Below are experts of layer 3 (counted from 0) of a mixture-of-experts language model. Rows are named router (the router's row for the expert), gate (a neuron's input weights, with its number), up (a neuron's input weights, with its number), down (a neuron's output weights, with its number) and show model dimensions 0-255. Each number is 128 + 24 x the weight over its row's rms, rounded and kept within 0 to 255. Numbers have three digits each.
Before each expert's rows: a language model's description of what the expert responds to; "raises" lists some tokens whose logits its average output raises strongly, later layers aside. This comes from a sample of Wikipedia text that the model never trained on.

# expert 21
It responds to: Past participles and verbs after was, is, were, be, e.g. flooded, found, released, built, used, often followed by by or in.
raises: "(", "was ", "– ", "would ", "is ", "to "
router:140118109111124171148150149137097138116121140101108144106153158100136092117098106106111132123159121124164131120141097085132143124101149112128125102109100087128136081142144114118128136123134130106169088154119159100154109118094100147128182142169098107135146149114104129116149125124093152102113095087149126124109092098144153160140128150154126119126144143131110149159137152130115117149142134066134145120096183108135132116108112107115147175109142152147107114102138143145155134140159087137184134126091166114108129141112122075151101155089094161123137139104158113095091147182097114130134127106128161138128089168113121112106116156104136161145123121148082123109088160123157110073112094150151101152106107136177139172146175080101141109157130159094123118148134104073123099120135149
gate2:124153152136174134123074124155080124118117116163143135111147146112165101106132134127139096089093122147145105170132101081128150119098154128118112107143150105120118106092151148099155107173129124124134127131133077128105107119085160086087172110135142119124139130140143138176122118111139130164157120114127151162131142105101085107122110110130116147137132101110120124132168187135123150127152122157122149128161139150134150122144140132128109135106141154141107122097137121154113159118125103088201149131101151104075165120107108084149138072049121119133127103152166155140116163088120170142099114106108096120115152150141147115122139153158126137123099146161116109119080114137123150161126166183132097154111175149157148089131160107138130114122133103097141130143125153126178125156103131
up2:137108125131137148156115120111120175163119115112148163121112141119125130101177131086157164105164133089118184121151116081136183131132146167099090153120111125133123139168127101148160112128140099130160135111143158132114105101164155109118169131096157137097144152140162126126087125108140167144153146122165099115144140092107134128114132163079078110134120118130138172119136099154106154165108111143123116133093158190130133159142150141125155085161153109133098168166126139123103122103164117124125129115101136117084139108124131132151103142114149149139122141116172125140155172127088206125093168137134108138153117189107112141126185094108116117143126114105103082127148130100146127133142159135160124105171104120116161146097153131119089132130143139135156115107138142137171127151123122
down2:110112097198141152129124136148119109157146092126105088179153145123110138107125169157148113092094120118142085136143100155135123128164134127126130110128106124131086117158099145105104141145074113108131114128111093114084112144108113200095111103147154150151143150131145140166140142113112136131169116135117163136134128077106138131121141099131141088097126124089138076087163180127158102131157119175140149118163123155101122132128121152163133127093108116136140135139134148114149129103129080129158088160080146131149142157107120122104135091121086184110147099136070124114151140120176137108123108139134153117118147125135106108113120058110143134142097100175137155126163138127157114154114154137101119160122108167119108141114129153115152121133086130138176118101159096124130148123127116

# expert 31
It responds to: Collective or classifying nouns following the or a, such as species, team, population, family, genus, University.
raises: "a", "ap", "next "
router:144106118110117118148131148087099100090114132117146113125150110148137098095131116103117137152116119127141091127129100122170115115113103136150156150129151121119127103126108116120091114129098155141121089114136158140116143104142121162134165127165117074140137171098131137117157100142129113089163078171115182125104169104135122161111182117109160105105138147143136100139143116090100146125162182094119197108134130163156136108113127096096172104109142115110107095097117082157114145082143113105109114173109122134113103084084128088134142082083113115140112155130138106190078151166162130147115130136147089148107120144070099110142126138132109138128111145146126105112099161095113147135152108152137118118096146151139135122144118121151183099135143116100128153152127084126116135118150128
gate1:147123142094126148155116146098108127107122098097124137124130132097129142126172136073114114135121119147146132126083118126103132169121115103119162141132099134122143132158144098144103091163168128103110133146142122098101101110124165105132119099123097146145124161150105107126125114112124150132129124113117129127124131078110089130101122079127133148122080118109136099100163134132076111115135131136116107138152128112100115144137160144091064114153132092117120129136101075177100102132189154119053142126140126123115150127140115149129132135100172127109133135089078122091115125139108151130142164095122126138171148122127132113102135106080173091114132165115134147146115089121121105150093149109100118134135171151062189131060143142136150141153159114109140127117089106087090131162168143
up1:134132116131117118131113129137093094139144149100080085161144168132140108124107110129135093150121100166117154177136173125134099105121138152104107135130115135109120135151132062155139136126113138161107147101091088117140100147097189132089130170109134119151158132132152134204125137133076136102136126107123119097122123120123110121101098144107088109151113115067146128087128139141096176141143106099151116134106140123128136168107160091137139157153127152090154123112108104132124129157163159123094153137081177133142141112109100112099142117095131126163160115084120107121128162136107163139099149114144118128147165138171139117089113114111165143126159093149124116127131113089114124114164110111127142093124108122148132049152129103110100139110143132129102179158178130113103120125146139
down1:093154174134113110128137131089111090107138097135085153172137137125119134133134104163135120169174120160130053129092138152102124153122155117125172147115171135089108127122119148129110151154137119122146128118114116088130063134114138128130158160129093135146105156145141155125105123157121098127154080104118118138168120151137096142117153106125141120132089104085128100089140089122140114126139124198155126132108126143082115133146113120048136150172146092107139122123105086130095158120082143136115157116132126145149113129136126114146145150124125108163150154109106111116130123151125177106133134108137089138157111143116123109143125094138181158100054146122133093144132097077110137142129111124133109129132100109153140138156167110126141127122177121142144131105129084114082128104171118

# expert 3
It responds to: Pieces of all-caps acronyms and initials, including US, state codes and years like 198, as in NYSAC, DACA, AFSCME.
raises: "I ", "V ", "O ", "S ", "I", "C "
router:113077132127136136103126129112149160121125098121120185127069093170128119113150116181098150128146096134107147163119157114145122127099124141128052124103147146123107181115125123162161142119113135147165150121117146131153143135160128142132098113095128105112117111123127136132098124179121124178117174094142118106153115114144140117115157138122096143084142140106120150113108155149127180140108107089184107209111094124132120121107166155123155102132076160107156137103112153109134145093113141130105133137068153127127137105112128094110130140127107131151144131148116131107125117131127087111116101193113104127110107128115123143124116094145055151113131135115137163108142143086103134110098123113126173100153099137115097098150091069159101147141115126114134137146145133111131136132107150
gate1:102160097161136147094131149130144123105156142107101136116110125105116131140127111130123098159198113125123160138120107137155141102109103109142160126141138132156137145151160160174131072118141126121107136096097133097129092066171105119174087118091149176102139103148122113110124133108134150108112102131121101111138139109131163115164132122119209135164142127126111090120093121087131186151139111106101106132128107099145110081144127113128178107127118179133103112123142161100115142151144159152085092141121133101172126122149113146118133149152116112110146132089135139156116150146149123155120123149140088164134106120131144146100107100156143129182130091156112131113142139140182104103066116115122112094127138151123128112170134152143196104142130152117143102124159113117151119105094121
up1:149143168156118144089148128144133113100126116110106142095129156118145123116135146125121104156157136154136139118092122132179091131125149069121135109158134145122104134143141155137121082104103143090134112121127139085109087115176109149167141163125174121090114093157128162104122113116142132127151096150103084116144156096084138080135129161154221130161126131132113110187088099091127156143139117114117127123165123113147141130126109108099193140110102152100070106123123128115118144147138123119112104117103139130144122137124110139076134118138065135142121120086155123162112124140150120162121146124139129144146121135102148153078127137123181127162141127135115123149140132121163110078108138085150144124134119110132114091147108179114167120134140145104161105125110111116086116093079132
down1:126147106092143140164109133094084163147100166143098187135119106159122142121161159114131158131160113171127086162131163081169172094117123119114118158128126110107196134127134134090094141111155153114100096132108166121112080075147145173102111136131098121107138137128126130086124097135120131160135137139092094123132132133125109140126155122098156133105122133130105093115139124135149126088133139105121124056130129145148128097124128116128122149123143121154169134136131115090141123126135182124150090119165162085115103121101120110134129122096122141147134147174156135125135131134153133128091084168116097149116109129130100149117094097145104133187109163056147140120116145139118118137092141171126156129137153123109112094148126082184136145110123115136139081159146117131123115133168156

# expert 22
It responds to: Opening capital pieces and inner fragments of transliterated Indian, Asian or foreign names, such as Ch, Tr, Ab, -h- in Andhra.
raises: "id", "y ", "om"
router:096102127143141101112173139117104174176108117110163183119133130114113129170146137131121132131161120131128120145133101122137111119126126072119120123140090169124130113109090128139106115148111104136142142123134156109108131071075121150122172092106139093137148156131145135131133123098105151113104107140130152161084155143161107131149156122118112130095134114121157120113147122161124114116128083134164162101121177120135112117137156111127153111100137141153078184082145112112169083104189150114109123114195132124113129117162088088137138122077119143155083139159127118117141120148075127090162175138140084129160115153128091137151151100145134135097132114097120130172148159120120099106111171153142100164134123182103141130094135121117119109128106148109129119107109095130106137149146160
gate0:142109110115087079094080097123102143127122104131108155152144124164125142118088158127117092134128078119141119119168131168120088088126129134106090099142108105102136098107109172138125113107123131127150142090146131104132111128110136168083128111138168145132163118097168070108125151119107127127110125159104139139087121140163098127140179115107128146134131127131134095108122173146108092105101128129170152086118103118104154123153129128142161099084107108122147115122176154133140072143110130127104135134112132106133146118153145135107086129135112154118151153148121055087145137166141139104138151116157099130115139066119122147144107148123154147132134101162122155107174163173135157079163144175136145164100144144115152133135067162163128110124152173119132121114124132132149135128108125
up0:108146102157153135117139146119096122129107165111160111151134134119153130149149113080108126055144174115134169129162112117072118095171143129116145110081113107116154155142106109114101140085143111174137125112148079155118145122121130097125109115143048116107103144110099138173149102120178149119113173137116160076116141108119127098137115152141111150131143171148165138163111081138124132157126148053126129172135161115122133129105129127160125122169143100118135094172131172100128130144165099127093183118156168115125109131139108131118147131127144098143117158165150125110114141146132144127134141108120099121186132167173144114097123135140149137121130155113100077133109147135127153093155101104120129115156139143128102141111155136117093172128103141137142152103132110140107128121125121
down0:150154088143108131148153100118131137116151113171152110164126135095134153165144123133107099119103123172160085120116136180144106168118134084102102173090094124163124113151134110119147115080129111137095116111103148111075089097171116141166155085111129116138085133116180137123104150082101127153101140128104149130166153122105128097147131131164155113111176143076114091156095126121064132148119098143133114129149146105127116155140142130113129095095172108133145110111101101109153179169124128083134149126125140128101145146087156137136143105139104142156131141146142136124152153118120148135084116142152088145142113136090099114095092136131117115104158161132123165122136137104144100129155110113160162085146119103107109094124148146167107166124138108098128149143155134150115160135148114